Weights of a small mixture-of-experts language model, trained from scratch on English Wikipedia.
Experts: 96 tanh GELU neurons an expert, 4 picks a token.
Training: a variant of Muon for the experts, 558M tokens, 5867 steps.
Below are experts of layer 3 (counted from 0) of a mixture-of-experts language model. Rows are named router (the router's row for the expert), up (a neuron's input weights, with its number) and show model dimensions 128-191. Each number is 128 + 32 x the weight over its row's rms, rounded and kept within 0 to 255. Numbers have three digits each.
Before each expert's rows: a language model's description of what the expert responds to; "comes after" lists some tokens at least twice as common just before its tokens as in all text. This comes from a sample of Wikipedia text that the model never trained on. Tokens count by the router's weight.

# expert 20
Subject and object pronouns and verbs in narrative or quotes (it, he, they, was, There), and contraction endings like n't, 'm, 've.
comes after: ". ", "'", "that ", "he ", ", ", "it "
router:094154153116157084131124100089150099172123128128130132148135111207106099132091161106158095153139160161124075086108149111127128164087227083153181145085142139142106137133132135093113155106119108
up0:130134124164186155144126119125139142135117169159142113153130183100138134154129130131143091131113102153113096130177151122085134097137134150117093106129114100075119151092119028098124063082088152
up1:138114158089098195098125094051146062109179157106130047148126141169156136118108166146115104047150114151149109153148155177152123146182159165099100122134108128136133103131142140092137083164086162
up2:090120142090169125142153146153221156135151133095160059128110149172105167115128119115101163129180089138129114144157138124134084121079077143120131164108118113168145153150070057110170133118128139
up3:093149131127120178123057106156117120145131097127130129140141151143164134168154078153121121116145163113057103194100117119151125121131134156149125112096099126155119193158109175106111133150151176

# expert 44
Individual digits inside numbers, especially decimals in coordinates, years after 200/201, ages and dates.
comes after: "201", "200", "202", "199", ".", "198"
router:142142095147119146173119108131129147130085114113127126099195132097140143108086141111088119101122204155097152106087090127135165102175101145201092107077115170136174166144222073071107120162112097
up0:179090126118139162135103078185152104099127160081082153091123154164141168183152081069081137123136123072097158078148118145114068140152068101142159120141135108123068188199117134160102173115089073
up1:181148129095182043143123116116091112121148083108133117091149138159149171188140171122194097096123154170128092128088097065150086065086112086143116115086077118125217142064109019141091137135102094
up2:166172179114124068157124107088132133147140136058114143152200120103156105109088174141132169115154127138161100127041158138128099133133116098079168150129109130118137061076111134196166123147149116
up3:160157131107130139177106144067208062069108128093166142094068194105148089096123107109087126120148164130168097093131113090128127147138225152141132069120053085109115137105090089099131096137133145

# expert 51
Pipe characters separating table cells, especially after numbers or dashes, plus semicolons and LINEAR/NEAT in asteroid discovery lists.
comes after: " ", "0 ", ") ", "1 ", "2 ", "— "
router:121091101145096101108080071120141127153101102120195071088156141120115105126104097122163133148149113141124145086108133165106120136129143059119107124109173140157148077085143097154078169145142149
up0:165144099108122128159080202107134122106105152167063109106082159136126208127152142110140150108090135100153172180095136082104162147143077097096151101110166155132170133106098173154065137153056114
up1:126049164129097111158129051112188123113150082127079124154117145083128140139167144106091089093144121122139141112086156090131077121128168139124141130164135151151111097131134110148098105172127126
up2:176188106103101115180127163147131092084072152148135140116076134121133150142071133102155103186080136111164106108116115163130159113119036124098154144102169160101123098105086124120056127129079150
up3:102148109176146113130153152094134151149151121074120085076136146104085086113144118193166103163126125138090109091141136180125152156115118112111104054114148187057142126089125113106135123054118173

# expert 41
Hyphen bullets starting list lines after a line break, colons and dashes in entries, and list-introducing words like including, include, like.
comes after: "\n", "\n  ", "such ", "\n\n", ") ", "\n    "
router:156134109120140162181146126122160090173105152083125116110139093144111115125147101116173081142152143132129129097128128161085138078143129102116113098076158176134075095107161166147067198123113116
up0:107098136173097123153105119130143166149088106121105090107130127126074155098141122118146123221131155115159079078115113142178157111126146156054140089152208164127128128120122161121148175022135147
up1:103122126135128166153020135101134110118143143061145136124122162170117120163159110096145097101162104171160171158198152130126194079116162159135191126108212141120061144170141063055118142104156145
up2:140110141144084166171205118108137089115082090143120157139108120092135081138101135162157105104079141119122061123141173126066141148080120141145122104062202156088141087096111131111069096147124106
up3:096103097117063093121109113126162146160114154109122101117102100131227136174120149108193137089166076127144153152125180129077185154117104134110154112131161165096178116154109086083155143188171145

# expert 18
Function words like of, with, the, by, plus capitalized title words (New, My, Love, Art) and glosses like "meaning".
comes after: ", ", "and ", "of ", "\"", ". ", "The "
router:062148127122116150154161103110159138148131153100136138059146107138145088089117198133102090120148157109107131128113099096101143091097169121217125134135126146186112130105163148092090161106152073
up0:182131143143162076142128126146112097125133075098169134110084148151136111102136138124143097116132165121163172166129129123099155109149160137149170128166167156145132067123126120122145167108082101
up1:098178125152122188215176123130116155202114134154129134157135202116068194084126194146082156163162134185121185135110103113150134154133129122174087114112107148148155043133121124147058100148127114
up2:078099106142136180071105121126123172165150133085074128119141106180133109091208141098069110100162132124063130145125148127142150086108145175137086142112147140159094138099164170121138112125193068
up3:155062149091144102190116111146136070124113155072170104116102138091078119211133122092066115136135138114109095093104146103139161149139120143109128210132104160147147104146108087152162160129109102

# expert 40
Capital letters or opening fragments beginning proper names, acronyms and titles, such as US, Ar in Indo-Aryan, G in GTV, Haw.
comes after: "the ", "(", "- ", "of ", ": ", "The "
router:169195106072104097140107144127206120126135160122142114102113098084119116084193168093091139166162150153108110107086158129109100070129167095170171130124110132146125161162141096049074169123113092
up0:139124104144125140142147108115157101139118121163162147126139162124153092123144122114156113159136120158133121139142174158119111178087165131150134141063158107104168142102139129114136109153162099
up1:137138115165127150137121120186178113063109127196093114114182107117087200141116141112153117167149141085153148072168156124086159115137145127101177186091159095187158120147125168163121154146145120
up2:148077082080131113156121171093168130129136116067056127137130114185115139132146114133101073171151141110107167129096084120132101106156166129163164072113158146101184168109160066152122089138095162
up3:123151130135092103072128123062156111091130120113109049162172123227134151162149122147135098101136132084123075113100094156125118170098063134115091141148120154115057155110135147150114103072070042

# expert 2
Unit symbols and number chunks after digits or hyphens, such as °, kg, cm, hp, 000, nd, often in coordinates and spec tables.
comes after: "-", "–", ",", ".", "/", ":"
router:110121133145084125160119112120192141093073152098137108077111126131174097132129203139148140164151151119090165101107068131149141110142148127168139129089111180226130108113113168104110190130051099
up0:138105209160108117092123156074179121126142184184178133073137148174087182118158139130066106159167134138144079144128139158165171148080174119122141112138139148176173152122152156145149132155198132
up1:165145092150084102191134086151179149072133126163099122152169134142179132115157147084074153086103104137138101175070105127156161130079139059161145077150117155153121096116113100104138154141131079
up2:139136163162135121104176088116126131176161066053067138041144099133121163102069077158149143097132121143106112110145099163186137166177119129128144100171208100193131106112109085143115123081124147
up3:154122133197060156146108171065114079127110106105141108137155090112145099084113146134131158101076130118130118145096135164138117128143152140126170126103137075116135128065149137073074121083164136

# expert 59
Pipe separators between cells in sports results, race results and statistics tables, usually after a number or name.
comes after: " ", "0 ", "1 ", "2 ", "3 ", "4 "
router:155100115077134102140110052149101131175145178079138116141130125129127135136138091129150111198155094173116134071115153164142127111119140080124131113130194175170137129080135069162112158144091150
up0:109196123121151127142177167093123110068171075212116111128089144160121119156114136177165097154144138103152154112152118068102083177122108171187146108104125104156130102097159117154106083176140140
up1:169098056135087100174155125100089201185148117136117115120137137125195203156118117120149123094154137157097106119130174123122175135105104142138172077188157091176084135145139089096159053132125076
up2:132121090136147116117129149096134179176134076188112142193142126126163181126084073073135092166187130171168139047139159104122153123144146112097052141080111146136120170102114079113138132079084121
up3:123119110086085122142137136076129115118134111182134128148144144191169160089178180122077115133140141128192158105175114098125137071159132110144050136122097147145114163076131114155072135178128065

# expert 46
Country, state and city names ending a list or address, like France, Michigan, United States, New York, plus table pipes and closing brackets.
comes after: ", ", "United ", "in ", "New ", "of ", " "
router:062144113139110131124078093148133150078120081100090139139146134085158150123132211122184136124162193168092163082100092182120163101119113130197171173096151162191118135095198159127096135097150125
up0:129137142218168182205125113116079195126142167134150101109094076136129192093119144064122100128139092165159146132133123083145196065122140181121148133097186188105163140083100172108121130146166137
up1:205132134173094111089080117100127120238126087168128126154152121163183193127154106137166109131138143145149138075098131139141154122160110066154148159051128134138142182067141143093152113113098099
up2:148120152142122091132131124127198120081173118062118104154112116200115114131160136124161083173129098152148134091116124144169129169111145101084196134164149128071131117154145070091126152121174104
up3:072117173106079175119161110128169146135113128090138107103105148112050097144149131105082106211175115151149110114085102136155151159150074174111122130135171048186132154122145136117115134130114105

# expert 38
Table pipes starting rows, colons before lists, periods and brackets closing lines, and == heading markers in structured text.
comes after: "\n", "\n\n", "3", "5", "1", "2"
router:124131207125132160147066109098146094164110151132109097119093103113159147136162136115169107121139123172125107130106167139141160156118121115114184217095156173121135091143139094125094123060121068
up0:166104087150131104107109059123100167140070109122113103137163084140114106170101114104162091172142089115102130132115183126126185111092108113086113126082183140100082099162121146175162126153129150
up1:166134151107120180072144114056107151090139106137173169139136119080061179210164128136130110096128106149132138117100158167147129148111126159145160101110123113099165119134140085127111106125128112
up2:108147147105128143130138111097119141123112151110146120116107165151163109100110188190155103105104142141082134122104098141129123169161065167132145092191135093104084103084104121179114185177090124
up3:145066158161094116166082122107136138122139128118140137098121159109105121086111140129125142182163058107143088127106164097155186160093140144144141089154136158181068099135125165089134149130186073

# expert 58
Opening stems of lowercase multi-piece words, e.g. dis, con, com in comics, char in charting, cru in cruiser, adj in adjutant.
comes after: "a ", "and ", "the ", "\"", "to ", "s "
router:135174136140139047169092121116201145165182127082133138135160130202143112097150186110123106152202111190103111100122216109094119128116163078078190090141169167136146145132126106049116139127154098
up0:089131134105165103141124112131129155130197168083148093153134129081141122131114111111150149123128130187179123132096164101121103118110168098143155161078111113119070182084109110100131102131158094
up1:167121142140098102141106098129128130103134138069058115180094119096099133160146107130128131167134125150134138099103166165163173167156155122097115080050220159110112175149103121093161128118146196
up2:151126129121163135160129155090086126144115126127123159136135131123109148087110165151141107146119090179146136087139158105126165113139142142105106126081137143186139103059164127088070099127156162
up3:140137068116143107139109140155145111138136121117155105127118169168149089094159134089142115162165122088105101153144128173155117083126110068074086028137143082182069148170137121113146125146150117

# expert 55
Frequent nouns followed by of or in, such as result in "as a result of", years, time, day, area, people.
comes after: "the ", "a ", "The ", "his ", "s ", "an "
router:133126097136158129158111119148165170138075161116162102085099128126126132116138096109151116106155104056083153105082161120097100090207119150121162198116132164121092176195073099074120172116146150
up0:073085119154077148158130131111181131105099118168171102188093095132117192121136145125118105086107151109074188180121094133090085141075110162134082143145096175089098119099094101136066123101119114
up1:153118137077148090171116140074207102137094090111125111169142177105157151129173144102137114124136110074109102150154126150146126077157127081168168131105075167161148094200105105104164115108226153
up2:169102089126157124145140096138150123112121153089070165135153149135123134107102111145112173156154096142085155029112147153174174129157220162126171133106124104092145063174111176066074122132152105
up3:094106124138124093121142118093119130109148056127159157132141103122125067108073165145173129139137122149129113127185057110135146142155108108092100116129131131084160096126125111101128127171119113

# expert 33
Articles, numerals and quantity words opening a noun phrase, such as a, the, one, two, several, many, other.
comes after: "a ", ". ", "of ", "with ", "the ", "and "
router:104112146125108082201165110107228062142067149137191116131106109122135159135071128089118115154187118109115144120102183139106131144133109131112168102106146156127135148164116071099083146123148082
up0:107137073079165143203091136158200140110117150122170128085148124158147096184132103051134103103170186116166137134140162134080106134141172129101129053128149173127149067129123133140102127124129069
up1:107076090119132149129106163124153124103140150125170149117088205106171095105119096108165125136127125173151218141111084136088096152111052119136165115174078154145080117126124124062136100122109148
up2:171163143094106182132109105138145143119154123138175130097141076099165117075105154137143149125109132132164123126100106152077142113114137092156104124146157104122037053122099176086127130187200099
up3:165137145178109155114128071118068132124183118076126111136151140128162112077095161100156196117188110149136102124132195175144099148113144108147167118114140153138109129124210120097151105133136056

# expert 15
Short pieces inside a word right after its capital or first letter, often in names or rare words, such as F-et-zer, H-arg-itay.
comes after: "T", "F", "H", "W", "V", "B"
router:124112091111105132126127132073139205202141120112139142169120183164123146121141185151153068102133115179141140140077114146127219125124172128090125145097099112137111043071128143111126165082105068
up0:122114052137129119143136115108101102126098103122101110178138164151147127105112089058150165136130176124178081126099090159110168133104150131117117132112153090161125076129191133161119128160064079
up1:137149135151126111124167097136144090160117062110145167070152125106121159139102110137133151151135156135131137055132113123104090118082156121090093139083148140095128107108126117126096080123121105
up2:134105076127133124156122161177139106109161130095128152132109166167087160084182166123182142139086119132076131069075123104157165154102072126121155131106095155100053112158133070114137115155110112
up3:104119144113083105140126068160125153099135151102125048120203156192168136102061119097113136115123095149116102130157119166155146156111131108130204134047141166127139144064120172157182113128140146

# expert 36
Century digits of years (201, 198), en dashes in win–loss records and score tables, and number punctuation in sports statistics.
comes after: "–", "1", "6", "2", "3", "0"
router:138158085119126048123117130169185198166146151075112143080149107158121107178159187111166136081147113151046094123081078115149152083147162153121173156124109120170110090133099089149116124135130127
up0:131117094084173114180159101150085099114129158063167132063101165115169138138043137082190157079150066105137120085161199104145144116155160182172092123125152159082097128119132114090132163108138175
up1:189134105164155074104167143167125128095132176150053112120154097128131124114113165171122135116136068101156050128119151108145144126111125198075101207105109113119156119139081082172133099127136080
up2:164141072125112178105140091064178140132098096069173101150125129111084157142113133138119112092050155205140091132080096213192123138142180100127169141136171151152135081110085112154110202135107068
up3:133158100126096148076083109131134158169133140168119155165147127130149111096138136126088140135160137176101135149139098125136108145129108107113110198090056142151179187059098097165137141106147113

# expert 49
Opening pieces of split everyday words after the or a, such as wid(ow), he(irs), dis, trans, constitu(ents), ex-.
comes after: "the ", "a ", "and ", "s ", "his ", "to "
router:055161144133144072137140112151154136088122139075133125138130122177109109061135136125070119134136094117135089096136181099073164123183111100055171075112155185158162119179180121065122141126161138
up0:136142131129096162095086159129168147107138096127162138058124152089137155117132176085113070136167137101103139124110106171130128120149071106132089171098127134066106100143186113122129155176092118
up1:131118136126147113165074114107177101124124122106153126120128155181160147097133139157153105145171153125130120146076092068154117174122147100136087064083118164108143107108109091102139132089157123
up2:123125186142162124144096136095066116124107124138073124108170159108144185135154079142166115120100110118109113166141112177178163134132118074107164146115114160162121151140173133062090157141149122
up3:138043170085156051164082144208110125106088119104111067081103102093143136097117094076145130165107100116112114157164143112141157157143153175114208108111129168090111183077151149149080163146164142

# expert 28
The article the after prepositions such as of, in, at, against, plus sentence-initial During, In, At, The.
comes after: "of ", "in ", ". ", "at ", "to ", "on "
router:084191083054130090141166124127136104103100154165167153133119129095142131069133066089112076127134163145136106124113139105098164105149128090099096094102127180230126145130138050146070135071110106
up0:110120121128121137140158085099103127114096123117172142180076124161107119097144126142160072115104108145176111153095158141113216141124107150130111147104051130129156168124185182095117092137137130
up1:192144117080068076101184135115105114143135109118128082144082174163149119103101113069067099072112131127082101114132159084104075128129132108035093106157127156105184069186166180135156108106112124
up2:096158110123077119113142152100145137092187097141152123111089113096081139153131140186114126181166161104176107150108118173105115139192096085133097157156057145121119146104136130168104138130113166
up3:147132146109086131103131096158075104080108123122138163159130161141093086141100103115112104091133086140103089132162140132094176154129125103110169104051116181142120054135162120141132121136097139

# expert 31
Head nouns naming groups or kinds after the or his, such as family, film, species, group, members, especially "in the family".
comes after: "the ", "The ", "his ", "s ", "a ", "and "
router:107132087163105141173137101113174167140058179092137067096109142106087135126085109128164106075150138080083154119084110120045121138156109114160161148141174142180154122146109079098096148127138162
up0:124109164132100132195166064090157111089118185146183139067082102190128148104140103123079070116117124180116108152085214116098147124079127130110071133099117131100140168123146121137103099141165110
up1:145089122145146160090123142143131144125121192145130080068156149179099097107128139125165099126129128151159136106114063143048127122122101098085174094114071113082092089098150178081114165156154131
up2:154104126086117167155135142144145162103120176137111131150121196137064136140089092136162165136129118115196130116166108094174115112134114101094126141134153164142051104156184160088072058143147104
up3:142168094109188116096155206112136117082134117155131158138168180101162121181139115139134114160170162133147130137151217122102142152068110158117128157124158133146097106186108118115108135114160085

# expert 37
Digits, dashes and blank cells inside sports and election tables, plus column headers like Pld, Result, Votes, Pts.
comes after: "| ", "; ", "1", "6", "2", "3"
router:063105062145147055114225108078183159138094119044120152081138101108141090131089158105161125126144102153096042136109060159077156107132140116114158145098108130184200133119144137158115120156096147
up0:097172100122181085131146125111053154116071146120145132102110157086071165125111155082158133096162165122074153121097146238098072146158126138124139134088115086131181137151148169125080105106140126
up1:102155130147124101156084106213149131119120139095090166171152110156162146106067134164153197100090068125076117130084075158134156128104129152136146155125078171135159109132147092133147151130150093
up2:138111130107169105139088146097128140141192150140109035100096146166158105101116089085081132166136113143175079197139125215138185120084108170121101112121196136140119141164122113061129182072134091
up3:096115081100149135079104144137153135089133124153055145094110166142143172103106094071210139072120185103156127170121072184000106108049121138130104164161150192132145155060115095141123154131118122

# expert 5
Blank-space or dash tokens filling empty cells in Wikipedia tables, plus Yes/None cell values and some word-initial fragments like prec, Tradi.
comes after: "| ", "(", "; ", ": ", "—; ", "["
router:115125088175088066134163119086119170132053117088142162066146126121151098101143209123145138114140103142110112106096133111095147108135151094107143085112123143165217131104179151080089182127098117
up0:134174059103104060098085109093108137104127173157127132090127097102216148121168139120127113159132134118138068158119118052082124048148159113134170152125136086122120139147149108057119185134125089
up1:070113133175139154171135139125064112108116169094148168084135141113127089096141092095048126175226153150124050136176177123066147159102110130102185039117149114135089149178076071093122160103124163
up2:172126168090155092162176096082114113116093167141142112144076108113208160121123116123151097141121088127081107086073121079103175182110127182083159111088154192123176116069151104170146141101119102
up3:105121096167111089144099133123083108181070153122165179121107135176134205121160104063141073132192131111073166096117100164124175066148122117130096143135127072109098113143168092119077079127152144

# expert 21
Sentence-ending periods with a space, paragraph and post-heading line breaks, plus clause commas and conjunctions such as but, although, however.
comes after: ".", "==", "===", "S", "s", "ed"
router:109147134143133160162087091084188105140070169109198064145153079165094160147149119057177074155152203177118154091097093084136169148132125178109103105135112121137135134141107084133123112104106154
up0:132146149137208148112118183147136096119145123110105099162114125118096107160122169104056148102136091131136124109078180113114105137123117034129130146141135086153141222099117100105172110119181106
up1:148123084153092201104118130130110088177080182129149139103131096124088133109112133188144120186103175153157146097179129111142122125158144175186122143138083129103169104104149078145099177118064120
up2:141070148106081134186123137095087161138053091051122137086135094086116102125152126112134178125138202158139114135138136072121138160168153094181119101128117133082147174186173089154136084113091117
up3:119139154118109080115088127072158137072131116112123151143129090112082107095093064180124142111146157152132121103154120125135125120122129118164080129124131129158133227105151044106122167130127131

# expert 43
Pipe characters separating cells in table rows and headers, such as results tables listing Party, Candidate, Votes; also colons and semicolons.
comes after: "\n", " ", ") ", "Candidate ", "Party ", "\" "
router:140146173102100144136138039083128103170054194144198073144136143126137139118134198136150097163133097147131106142111178126162144111121156150136137137132091107137175126159105077124082167094155119
up0:083105171179113161142185168117110083140119179126139142131118102133107141148114128125153097118167133103070144144125096188092154131104112131168165084110186113112161138089083117088072139135178127
up1:098076170177072165181115065111111143149162124094119130130123150161122133123118108102161167086222140167097088153112138098128060144094140090111116100131092128097158109177139120124099163100110084
up2:044145127110102105138168171161105070092136113084110145117160117130148104175169154119160079170130085080177097111097097147092133118137168097135141103052119099080125135177149137175148124136128097
up3:127116145099090139124132167162077084121145162140100110143124178116117147160121164147080035177157167101050115086084145114141147100051130100085128117144126116116085126138163126092140123109130082

# expert 16
Adjectives after the/a, chiefly ordinals and nationalities: first round, second straight year, 20th century, American, British, new, original.
comes after: "the ", "a ", "his ", "was ", "s ", "an "
router:080149143122098126125177117131151060078109156073191077112081133127190158196088185069105142098168055111114124115066142087113107151097148083160122153072156126176109104138099108108103130103107044
up0:094109112130144129132131171132173164079149173097102170188187145143118142124134147111134104153176131074065159098196188139122135118140177147111110111077078158113086165145128123092109123129175119
up1:196103207174092072127056091150147157107118113160107149131116100151137141135139153069105074106145154181137086123126116103134085154113095109132100118086106122095100080117147113135145116142129117
up2:119170130099126082133121137113109151166131176155095098168168130164141155116076086091101086165092108099143137102110097115142133106141188105185125125080097126163128098142152083203108156127124144
up3:111064169161123180106145136183170124133129126069133127113110142105213129128145134117169092038115133093131153109141125149147079123166158105111146128165117136049118096102084117129142144116065105

# expert 48
Bullet dashes starting infobox lines, table pipes and separator rows, and == heading markers in structured pages.
comes after: "\n", "\n\n", "- ", " ", "% ", "• "
router:153197095109163074167168099150137131111107120166116139140118117137070158114131184119123101092145148128160154100060104101068123132179140051169148147116149103097180112170096105127086133136128071
up0:056124075120190159096120076098124122145114117132185086104115071127133102102113084148135084086074164175075156112076127058160120161184097113099144114133127179129081107089122121154092145115046112
up1:075156182167053068090150097083128084144161114146070097104112132041157146115163135135229123111167140111148133127089153118116185113162154174165181124141170116110178143188117085135134141093143129
up2:192096172146097105144117112110149125125188187149117052103141131099161131141177138149142126120142166122114207087115095173147100094169134164142125181117150094174100158149168077188086116063110188
up3:091121170152089123126121132078120075131118161100159117139148114134167166171134153128126129128082185112151087037157066136139152108187092116109144156160118057159165093215173109116106101102067164

# expert 60
Infobox field names and values such as Coordinates, Phylum, Height, Density, coordinate digits, and units like km, m, ft.
comes after: "- ", ": ", "°", "(", ".", "• "
router:113136106099172070140133090072149189115144107130110141120127113159152125086102145107098139108133142134117175142063161115121092154170153064163117159146093150119199116154130120112116186122096109
up0:129136122105131129154077091170147148127169184095139096108188108151155137156118093094116126118134086154063175126114166095117111103144150120105167197128071096092135106184100147152144192100144160
up1:158156106074087201128134140164207128111147135183083107049120142128144131108169142156077141110161200129164111109047129155155119136200109184120156118102129175137160131121125121111160110148055153
up2:117108143165120081113098114138105142115145067115149181102129163186121131134173134118132161206173138153139165097139130152150155158093142061116131098114146199174165072164161127180154119037155132
up3:119120087122160108107098175117118105180126107091142075143137156112160143068117126132091118082156134152126120095055105126111126144179133138148132108137131045109114147129120079112106121071130155

# expert 30
Forms of be and have, also, not, who, and pronouns after a subject or comma, as in "It is found", "he was defeated".
comes after: ", ", "It ", ". ", "it ", "which ", "was "
router:124169107156175119116130122092154172138086123144140141161078099174125130125183114070115132110144116109118110107102145087115163147167123080155118171116123183070137148139201108086109119102097066
up0:199118093127101112154097128105146140167139159122117074063108076190134115166096126175115143131160154089140132128136114160078104143111142139158182115107116130129111116144091096057129105140165069
up1:131157081110170087151126132173171117168113144102194197130064114116182099101208046143166140170132094132128118143084131072139161099152142152140144138163078069123140124172168136096103150171133200
up2:164138150171112135063140151107111141120157077102111139112099114172177054116127087073086148159140136112164106089151161141176150123096207144140107116153158180132109078092185163111145065173139147
up3:140122124128135118085112068198136142137102136091151113127211059118111096118090107179143211155155100113129140139125074100124134122094176135110156133112162195064162130093113093101105109119193120

# expert 17
Single capital letters inside initialisms, degree abbreviations and name initials, e.g. M.A., N.E.C., FNB, A.J., OFK.
comes after: "(", ".", ": ", "- ", ". ", "″"
router:160155049118099136125142123134145137123114122131135118092121133133182125109203191125115166129129175200085125126083077154111127105112170057155147122111132139199133114125108120084070179087084077
up0:111116100143125156147111126120114122167153172128108149166071130153122134185112097106142185168159043108115098129129106092086206132127116124114116144074123088150107164152128133118168107110122047
up1:167086152138123156118122092113077093141089127095198090145137140166107171135093138176133124134173148237147081140171124167170084151115108129128190087155156152163120079057144131112137174124102123
up2:105128112162130125117186113105100056192127130077132158168149125117166105135141133115102158181118091147054073065049081147107174167141086090094141122149119095116209115088151117115112147129088118
up3:193121147111158133146129088207081121132162141187174085078102122156158134038156106074152064086152162118145143141172110175122116155133139100119154164164164119160159119068110192131105134075077152

# expert 7
Demonstratives and modifiers right after the or of, such as this, same, such, these, public, especially "of the same name".
comes after: "the ", "The ", "a ", "of ", ". ", "in "
router:080138139099118109136133119181208110111066139120192100069076129141175146083071113105123135154182134093126116134092096125090122112127151121173132136081122199185141153136086113039105140112171107
up0:106110099086110084161133087157064114137095121106091110135140141132138088135125116107148131146127105158063114101168086152115123105165055178103148133086090143129135113154189177167085077138101125
up1:133122120140133076069126125109139100122114104137155074136144135152145191101066141126131104168157167139176137137137118177186118147120178131126094135099107216171128098154158121108117143041189145
up2:071105126085133065150165095090170093112183108112145078084079084129143110161132128126144075181131106132134109140135151140133138096117160155173133133116128184139096167140097104078117104165149155
up3:125159136129129085124089130161080238060140142131087128216153089040125117144176133116106089113082129113144131149102117139126175074142134143148165151100137138153255143111074148136090118103148150

# expert 62
Month names after in, on or an opening parenthesis in dates, plus year prefixes like 200, 201 and opening parentheses.
comes after: "in ", "In ", "on ", "On ", "(", "\" "
router:142180076127135127130134137117163123160064210141142058123147099096074142144122074100123095138159155152156141045110175119068116085119182128053174144108110148132143153094142089099099174097172117
up0:102114124152191115117117097098158138062135107062115125134095163138130102185115120064141148161095121131156131153223099104111135065074105135125103126114123131132116147089091113156132122074177101
up1:131160105175097162140134092115129116099132123055149208108101189103155109070082090097154141127074143114142174202099127146063120109139119099158133147176116115144122146107149186110121132200139095
up2:186170164117224148151113125061077121184069131130106086150136161123079173128194190091131089107088174128175095102146103116157179119122130135077185095154124195108134118127116082137139141117129122
up3:118092125085145123138128066131129168142111127126140150127137095128118156128130132072159162110136136080132134121110132171112178106156121129137166112113129141157091100171131083145184143121130107

# expert 32
Possessive 's and possessive pronouns his, their, its, her before nouns like father, first, own.
comes after: "'", "of ", "’", "for ", ". ", "in "
router:127136131080149086077130121109202097094094119130123098106085094143121119123134146076119096129169090115201095159049112131179175071139115100138168113148154201155105125138100118123125179138110078
up0:112095081113127172077098081138114119101134108035145128086152176093152114160102157150136152121165081181117163131103102181106157130125123129143139132138148106118081159106123139170132119157139093
up1:125175099120094156093106161103105102081162180109113151114119082080101155119082163133073107084193103130100094153117089144121112125083162103097096125144095101125100111065138131054102126126135136
up2:108115097150127098114088166119159160094099164138134190140090126121100172107193097123102087201162105101101141123107087160042166099088069140175170208139110118120087114171091092124148117129086102
up3:129185111129108120108154061185083174106146137129146066090200116146150132136146102112121095128103040163145173066138152147117143197117115120111117098135176168138044091131102161128168114086175118

# expert 11
Tokens in census and election text, especially the % after racial-makeup figures, plus table headers like Votes, Candidate, Turnout, Population.
comes after: "| ", ".", ",", "% ", "==", "were "
router:169123079120112090137142095145131151153131142143145136085137143121121162149036087112104125088144110102143123131122102093113229082132116107172126150131158130136138115115113127117084125107056095
up0:208168148136197111135136121111057168144144145103092116082141170132082162131148150103091120175107151137148110169107113111105163141171131125126111127112079112152181161133137133142089091148089071
up1:133133173104082127137097140187146124138103155141100155130189132147111115168167148144132114094119100170027074129100175127118151071227107171153120097096161147126125144139139088219121103110091150
up2:176152155187117127155112085160131102147164123132081104126165109134180107096048102108113089089113144093118088142114126106109157113116162179132166131175165120138156153149099126069113121087122138
up3:143181139063136069190093147123141122102082125111160109119107134152178099097151126130124125093106102102140197152116128113128150126120049082106152158091044044169105116085157151160045151123139121

# expert 39
Numbers and labels opening a cell in sports or results tables, such as row numbers, years, Win, Loss, MF, GK.
comes after: "| ", "- ", "\n", ":", "November ", "; "
router:113179103096093091166155080116151147189121149064091107065144112122132145160064202122104149157148141115110119095078121126135173104129128090099183103129110146163127145088136139091092194094147105
up0:109146127137133171163124098084125119173135123101087071105132091145190114162133094139113124138144151129083155087086148128123098073100162117052124090059109116204145115054180105081090150054170087
up1:172202142093125161144100092114116114119143164076093054124111135187103162121072111114112106141153114110122091176141170123080119146124132121086171147105120155133147115140134126121122054107123097
up2:117157152119139182113108138124127136110087102126172124153133244137097120143107148098103176107142111083069110095143176103097133123151142131174120145147148113150121089138119124136076094106109098
up3:186136156114104112139151167163171132158103076148099153140135130161128129153118217099164142154165106114145115049089170130141117145208186150100153129093180195139122130114163128146100165069167088